Weights of a small mixture-of-experts language model, trained from scratch on English Wikipedia: width 256.
Below are experts of layer 8 (counted from 0) of a mixture-of-experts language model. Rows are named router (the router's row for the expert) and show model dimensions 0-255. Each number is 500 + 25 x the weight over its row's rms, rounded and kept within 0 to 999. Numbers have three digits each.
After each expert's rows: a language model's description of what the expert responds to; "comes after" lists some tokens at least twice as common just before its tokens as in all text. This comes from a sample of Wikipedia text that the model never trained on. Tokens count by the router's weight.

# expert 26
router:515578480487504488466520484513485469522488473498478461451498448478485487474524519469528482507487516486538497520497475508430530472499502479507541474504505511478525467501526544496484503471538463472501515481534472500471492516501499464458510520511505515522457502489495513480561514491495523503512517511464476450494476503480534495513515486534501469470479527488500484526476498499502521506526531517472494472485515538501492544485503491505503495521572534503484546490526500481532470508484501496495475504456490493475505511519526452535539468501538521471534507512457533493512539505533468504497511508507499475519564490454502493494499533542515485492553475470520507499509509497509482513518499483529476468510473477545505537517525466456441447538486509546527492517546492483499499518504524
Number punctuation and units
comes after: "0", "2", "1", "3", "5", "4"

# expert 8
router:534479495479502489492537441495480499496529501455451494525504508493502442466516490444540515490488463470494498527501413505462511490469539490512510469481469484482527504516582541505495475497505481524496502498502468486478488497513455465494532498517486550468526478554497510494497518496512498487512536496496484508502470474488567500483493496483488479475435521498518479501460478502530514495522555493497462493449533506524503512482468486505502511504535497500499535528511460475471488538465540511479461511487463492507489492512487486543516504496518473489544511535507492497477525514514501458495483496503489494473515525526526502438476529524495485521538490499492510498550529500484491500483451484507485463496472508517475559520488496518470480536532505512527487479512438471493508492511493
Superlatives and ordinal modifiers
comes after: " the", " a", " The", "-", " first", "th"

# expert 1
router:518519532551467488532492480515464523525499468474490514522473479496518457504487485456478539499447508486510537536532489539477541504478465469458518492495508500506482511509518521503468452502509480487504517538509476479490478492496516512503537538472469492466446465540493500486522551472525519504496498494472496502493485489451537499428535495505478497519446511505483491482468466505525517467510537520478460464506519518502510516476475490532511454501543510510496484514478490499511471507477502494528483484504483537554500475520485474518560520478498494501545492522501518486511513492507495503525502468483489519506514517506509517439488499495477508519530465517500538503478551518493517498538437465492474459533488500498498551467529448514500472561506495513570473469513476512489494484491477
Adjectives before proper nouns
comes after: " the", " a", " of", " and", " an", " in"

# expert 20
router:525517476535495500473481444503542509525481492494478493471474444494477476509535512490486478514476475496506497476543502506464500504480532450498509518506469480496487495526515530495470514479533479474515558485520486497464494476529485503503524514463501510492499459522494521497536506478508533514527518504478472480489452493463529497488490484526505508506492519515506510512469483528520547509532545509471463505486523537497532519530521509496466462491549555494498532532534485481488487527461526522512534467477494525488486523516485503538516553450520548482517543556516530470520481507511462523503529519498506498561558494472492506493493495513528521511554479514548518544512528504520551477485479484517477484490507510562485533472519453485529465498522538523525508520505481493474543509517487
Numbers and time spans
comes after: "9", "0", "1", "8", "2", "7"

# expert 45
router:563570481515516503491507485485533499490489496442506485478507474489497515497535528494525488481489473479463503512480499511479531490464484460472510522541475512511504472490513542541458488482511511460525506498527508515503506515519511465497558528500484535460517513512510518487570513465523495514511501517474493500502480489498521497487505504465533522526493544530475492484483453535501524532523535542456493509511483519503553515451465491506517481536524545505478534521494525493493494526476513495472516525512494498517465552521469494499510496501468514497537494545474525513494497492531466530478539447511499526560566508493515492493489542488519507515547492471515488496506505504520468479511482473534470497478445517517473520472518484458490506513522557512521486506565471512485536520480505
Dates and prepositions
comes after: "\n", " in", "2", "″", " on", " In"

# expert 10
router:529527511531500523507487443524507472461492509472491492490500487525467453464507550483520526483493493493515494532535486534472500522504490468513484487491526469489490475531511559491480476474518508499532512509488556500519509512505483498474494530516487500492494491555495500514545531471480475512502513505467485460506520484486526510498523548477510462486432529540509473502498498540519558511521519564465529531515507549478500485486479454469461514478510517526499516493529511480505483532489509476444505494524494535512451537538489521508535513479509491531522505530519471489492522546478490499492526498482491536513513541471496482434491483486478498497537499485498501449507527535471524478533468502520497507473477543485490512502518460495504459504510552515512516488562439498487502541493526
Infobox field labels
comes after: "-", "|", "\n", "==", " •", " Preced"

# expert 58
router:482559514506499528493534502488519510483511524512504524496493489510479449500485508456497522505527514460553514516475465493492503480485468475467472509517470491506512510529556504521497464485495479468542483501529515470498479478515503483495497493505497526503506475517495466518502513470483535487550525509489513474487461486515525471485543508469516466479479523522538477520465517509486532517503561497514535463525491512496559505496530480483473479493528559502518509529459506461533502522501504474497468469507463481444489537519461494499525513481489518449552539539498472520479516496513493506485531477540546510514508488526527482502468489500472514479536435534497489447453534506516516507507464509511481497497462475537518519448509491500457466501536526505523462474522475509473511473528448
Word starts after punctuation
comes after: " \"", " (", "-", " ", "'", " un"

# expert 62
router:505514488498452510511507494510515510477488496486507491501531514490517487465474534473525533476518449489519535487492452504446515499473512504498518510544446484496515463523491492490507490491487499533499465530562512460547502517530472503474487543520518499476496443503512511519519511484503511556524513512493518490488506518513513509487478506486496474532464523513523529480465519490508522459499523502547548499436500553524534523498499466536500520513549523470500542493487476487575461497502511448525516498531462503527479490512444445555502505469513515503522527498516498460509514520521479486477514541512536467521537492512455498469462477494475508507505512523493502482481526514477505498481483492522489456467504497505506519520496450484501480552471509523530460491533470490452519525500475
Relative pronouns and word starts
comes after: " ", "s", " S", " G", "S", " M"

# expert 17
router:539506503508531503526474456548519508461518484469489472510515481472488497472473513465525543481503451516503523514492459533432506483513458471501527481551457473458497492525553544461473500524503511502489508527492514497503514527500454493489505526528505509479461476531472478482529493482498501488521528503489504472511524470517551505510519522496470478494446534512500530486477495502499526479527505528490520478503513592491484515468503443487507489470508517496482486545474490466510458518473513455468498467520535527503481492516497517529504474511513523491510535537473460509473504517483482484492503503463512488498482535488505519474472484520523490514527444510524474466474514526522547482512465504539458468503508510491470516497515499490483460521518541525522522465556466479473494534514499
Biography relation words
comes after: "-", "\n", "|", ")", " is", " ="

# expert 18
router:492519511508482509507475482482506496517487492492481515499510466509492504479457530533505530508483436469512500491516473552415509471481488463474492522525472515486509527537485577486475494498532542501549492511500488458502491515505509530500487495488484476478498506517492493522582486484477518501535515547453490487498475470483516469478535490524505494500480536514516504513463476508498531534502547492460484507508483522479498520477494500484500515525545526536507525520491502472483478513482506505477492461489489499496461483536467501514514514509492517452481552544495480487505486518467475514491488440517490472544523535483522496507449502498506522520553484513534523503501512487530519492474467459552490478487506511526479546474512473460455469536516492514547491504542488540454542506506476
Digits in parentheses
comes after: " (", "1", "9", "0", "2", "8"

# expert 22
router:512517522472479543537456452501527491510500464482508506507526484514497500478475502506516531476464449495545542530484465519437502528503497459476551516500470533476498468548529514496534476464512539488516489522538484492484495486563492491451537508512481515500516498556493441478528513470523520498528517511473498431476459469430480480466493504494542469501499486508517501496460481494489507506508483550487524502472501493487519540498478470502482492511540526481485494485472465468511496501506532482490494462492486477536468493516482477480495509478500530488517521514498521495456477490473525498494514458499491507510532535481537459490503505495482499540502502558534513517482479486502513443477498497519490495493478513504495553469531457474504487510534496528555480501526472478488483503534520
List dashes, quotes, as
comes after: "\n", ")", " known", " Al", "\"", " House"

# expert 29
router:492518538540493512480534484500494522489511492511523512529524509467495491489474552487527540532467498482535494507498448526494476512490513442514478469554463452523504481503510526504436491482533528550476520527535482467478493491503525484496502534516492504512464446483487507462500491462506493491524508483470477473467451510474536456486476493472499496452453524456558511489461489518536540511498506504509518484478529519526535538523494448529503481500520506516497484511479483515524475511481494443509518459485471503508489484504472479547530514491510497465508487527498514499467539521542511502510515493516508553520506510515529525498466510506506510515529452514484485508465530499487493524503488485509502472463518480522531538453518471497461506538532506549480464453520457492494504519511520
Adverb and adjective endings
comes after: " ", " c", " con", " co", " \"", "al"

# expert 13
router:490526504543501487532532467509524520487501511484498508514505495480463462505491572491494480501462465462523501524509473534481510485506489467480483502505471486491494472511563491537475489512505530523499497480536479456518480467554462476459491542516500509444514444511511492473534547493456541530531487545483461461458491496472542506462474505497530497502507534491527521513460511500498498515512537503518543502486497489478508502498481521509510466464522567490484478524495488460514456512451549517443495450506482483511502523526478483525553517464483491485533502530480484498493529545522480514458504485517502543510508486502483496494473496495510505522534479547503521490455530513490511515489466490514457476496464510525500529463531487534483471493508496513514464472509471483488494496490484
Quantifiers and determiners
comes after: ".", "\n", " of", ",", " and", " that"

# expert 30
router:558525481525468514521478463508514510475516462457511497516537526457451476470476532483524491482503492522522532527479484533458478501486502467478495491485481485513496455559512541507497474513526484488483490508492497465465510509518487503492539541508494514490526471516489503500546519484488515510531516534469458473495465463499549476492524504468506515517447534495547514536447498500489500491529491502471495486491509482496538503459475510523504506534520519533523506522527484477484488521459518510473471488489484489495484490495501445510515488514510535489558508556477501510518535481461475471506525479456495539529512483511498512453489468492497521487519500510518519497492483479473500482507523489549479485451466471563472551473516453490511518523521515499560461494513479496447490487545516
Prepositions and table pipes
comes after: "0", "5", "6", "3", "4", "7"

# expert 7
router:513507514534492516501499478536506496481453455499508478480548473504486463474484519493513519501479493450497526510522520496473531558496524472455505493505486499505488492566527557494497496492532496543528520508497487456495440474500482484458558533503491533493488505535501473489522502501524530529489512530513477461476453502496514482520475463503501479530517564499512487514464500485500523475514530550499480502484507512479507540511459511525505466474550508500530547508486475489526514510454484489514454506482505515509496528514487484522501517487451519474535550541456500473443489502514446522478536470487531531507520527522509479496443501531517499498505445514526536488491529527489524501537444495497492480469467517528483507517485479507504468497512498524520498469519496530472517535502507
Section headings, line breaks
comes after: "\n", "==", "===", ".", "====", " =="

# expert 25
router:494515483496476506456472508549474511515509456482506480494488537469506481469540539507485510484490433496524495522506498543474500540502513496508485524483504504531470489518550546531478485508467490521525530497518506513520492528532481488456516554492495501485466483497483510463512538474496500453520493499482470458496471490474566533514514520517547515495478526472563523485457470518514505511541552522501468496490543544495504503473494503505513485510537550495495481537520484476482520507456531499443495512485505522504521503505468486525528532457524500478513515500479512502490475488491486500520492490521541544492543499513469494514474505537494478527513494498510513501496524467483484511495462480545499449511487456497534543490544473486495496497500525518573490452515442466497511528508479
Years' first digit, suffixes
comes after: " ", "–", "or", "r", "it", "ru"

# expert 31
router:547528472515493473498478503500495508498487463487489495527506476486461497450495521482522470480507458486538509470517449507464514509483479492488489490497461468530526490497530512517528494486526471535489474483547495508500484543558498524486485524512518512498506435467488516509565518513508521500535514519495486481496492531487516488483485515509526501502447552456497507517452526478530543479488508525499520489466525502492489506479498459522495537502553490478494574513564515516527482521457507497504494504462468452527473537515485488483517514494538531493512584543503479461486485530527517498463502534519521494519516512501526487494511494552502484510573485502507512485527540513469487504489471489502454484466475501501469540467508474492496504528517522511508463507532490471480496510474484
Units and name fragments
comes after: " ", " P", "0", " p", "P", " M"

# expert 35
router:531584516536486479502465486512498507520503509497479488486495495444493492514464495472485473501486495484521492486487501504482517509514477482511538512526481518466486468553525512546504503513493494487500512507519515500505485485478507504499546518480501497484507515524515516476508540501514531483523534542485478497478480484497525532482525511519556474474483504503519452495497488512510508517497518536497486495502485491526511561469484487487467492518548551468484523572474494441528491471435507512467475465458500532476470512507470498519523545507527559491540546538515510507513494510496460502471564502483486539570516488520516498491474462534527492500488523477531546504479532520513507514541512500517466514496494498510506522516510496489506492463544499502560533450554478505473513498511530
Verb phrase continuations
comes after: " to", " was", " is", " be", " not", " were"

# expert 53
router:506536478491506535511454453505524503490509476465466500503511444481500499521444551479512522513470458523521516529491453530482551525498502486524505516511484490525505479533506507507515525488523506478530491531535479464508513489508460472459490509502458510511474484503544488485494509503476526526503516538458468481518496477475518520458530499490492490515493546506508527481469482531495501474531521501497504502496515512504505544480466499492479491556495607477438473520523470489529498502492515491480488492526479509538503543500463506545522530505487557475529501534480529493418503518472503481504535465477518515505512509496490487482462485506498488523516473488513533532486511492516530474523497510515442461442495522493509543490522492503477463499503490519495473507503500479446486501526517
Clause-linking words
comes after: ",", ".", " and", " he", " He", " but"

# expert 12
router:491510554490482497498473460489535518482483465489518466501526481471495483505485517497516504480488499543525509514515480500481537527494479484514549517513459496493515482524520528523444451508532525493458559503520485513494509487527500524462523542490468514488501478485492515472506523479481509481511524488483473506471492495470534452514457512509523499537472534479488469499505468515495515481551515540475542505469512535505524509493482491485493485506536507510518504510525465440478496543475540450435489510486519490490496508519496444499519544494476477454565527524452468459465524501487441486457507460523507488523540483487531536489439508511487500514504480485495522530494523524491521510510486526536495495510487493562480505478524497480463494518527489507537485499532457492472503519480469
Copulas and articles
comes after: " in", " to", " of", " as", " for", " with"

# expert 57
router:529530533529484527494499478536496496462514487464475499524480471473472463508496569496482540498456502488506526526481500562487516479490453472515510516495485482498500476527527506493490481457487507483488488515509497458481481492561487481467531522484483554447466488557480489527505515467490525517524522519463445503480495478500480464506528535512517502483519518501509489470455480486516562491496514514479470494443528505525485518500524492496474480506530516487490487521542472516484507525478503517478453456519486498491502529506467507480500500464514562499509486526535479495528545503502482494517511513504520551504509485477478464513493532524488492512504499548505512506492549487493521470530495511548467469493462536560496511462537445494491511522471494548532500543516489537481508524505498
Initial capital letters
comes after: "-", ".", " of", "=", " De", "|"

# expert 50
router:546517504483501457480498476503512487514477472533490475468471471503475455511495521479549473502460487512514493502508488507469520475507525440513534500503483506486471467494525526539475473477521491516494533468504481505451505526508483481464502567519481548502521481560510491505541499472491488518527493495472471473482477529500557509490509490476486457514462541467480484503435502485510534524501505521459482481464510504512494550495494502531463481529522497513513548492553444450538501483481531504503471497482477511544502529513505486533507493493531511475524503502485517488462519558517482496487517554483473480514512476459519463480479511512492508492583520509522547485521524516512495459492511492527489479483464474524496532520528474502502474516510457516516491495529467488478497509519502
Codes, scores and abbreviations
comes after: "9", "0", " A", "1", "2", "3"

# expert 19
router:506554466483509466474497467526531467470489484491494482512465507478471478530497527501481492512489468467491511481478483502451504527510503478531500478536483507475488497513555498493504478472519507485514514467500527472510489510506464465459532516497469521461494487512477516470556532501475515491515506524447488468489487477450578506493499516477507495490464564487507497494470503496517494507514540536461475468473501500488501550442467505489525507526539526490499520510548452500520465527473517493495458506511508487500493521485474496555526517453506510451514518513501465512466512537515450524496514514508510496498503513479510524497516530520503490514525478510554521532477541471510487486477492470520463495525443473491454556495531457504497492530533521551512499501519470491480472469494476
Of and table separators
comes after: "\n", " of", " one", " University", " such", " part"

# expert 9
router:481509505530473464491477489507498521491481507506493488493524527463495477485493523462487488497511485431516513528488498475484497484496485451492514517496438461483492473516542537499500466510495533463515449500532488477500492510527487518475493486455502547464479542550502486515523541513531525522544558495491517482504458506498517471491516535450508480482492518492486443531480485506497542480508488508460506473511500516519466519475509509512498500543506516516480506542508460470533509508510526448484493485512443518533512486473466464498521503490506475471539512508478511499487481539490494509549530505513528499522535559506514475499491472505484481541527497497487552486519529508459491443514479499535446512489457483546486542499546505511504500521487491508572488455496463495492505529499499
Title words
comes after: " \"", ":", " The", "-", " of", " and"

# expert 59
router:507510488535479497490452475522476502500506478494492504497497477483469493486461509483493502490459487484501523471494466539459459506508490475498496492494433493492534482553557541519501481480510485502472505486514477499479510515526488503460511537527499513458488491526483481455542533497490543499545505519472444450514491470507517505481510528480504499492433538497486496488470507484516545494550526509478464507468542509493509547466526517468516489526515492488533551517492496498534510523461495516491445484479460479502500493517469496494519481509543512456546502548498511503495530505493495510514515508507486495535512493480522514502443505497525490496554503523527526512464511488496489482495464514519431472534471497499473564520523498462498498480513524509565496503569484486483526499527489
Numbers and units
comes after: " |", "0", "5", "4", "6", "3"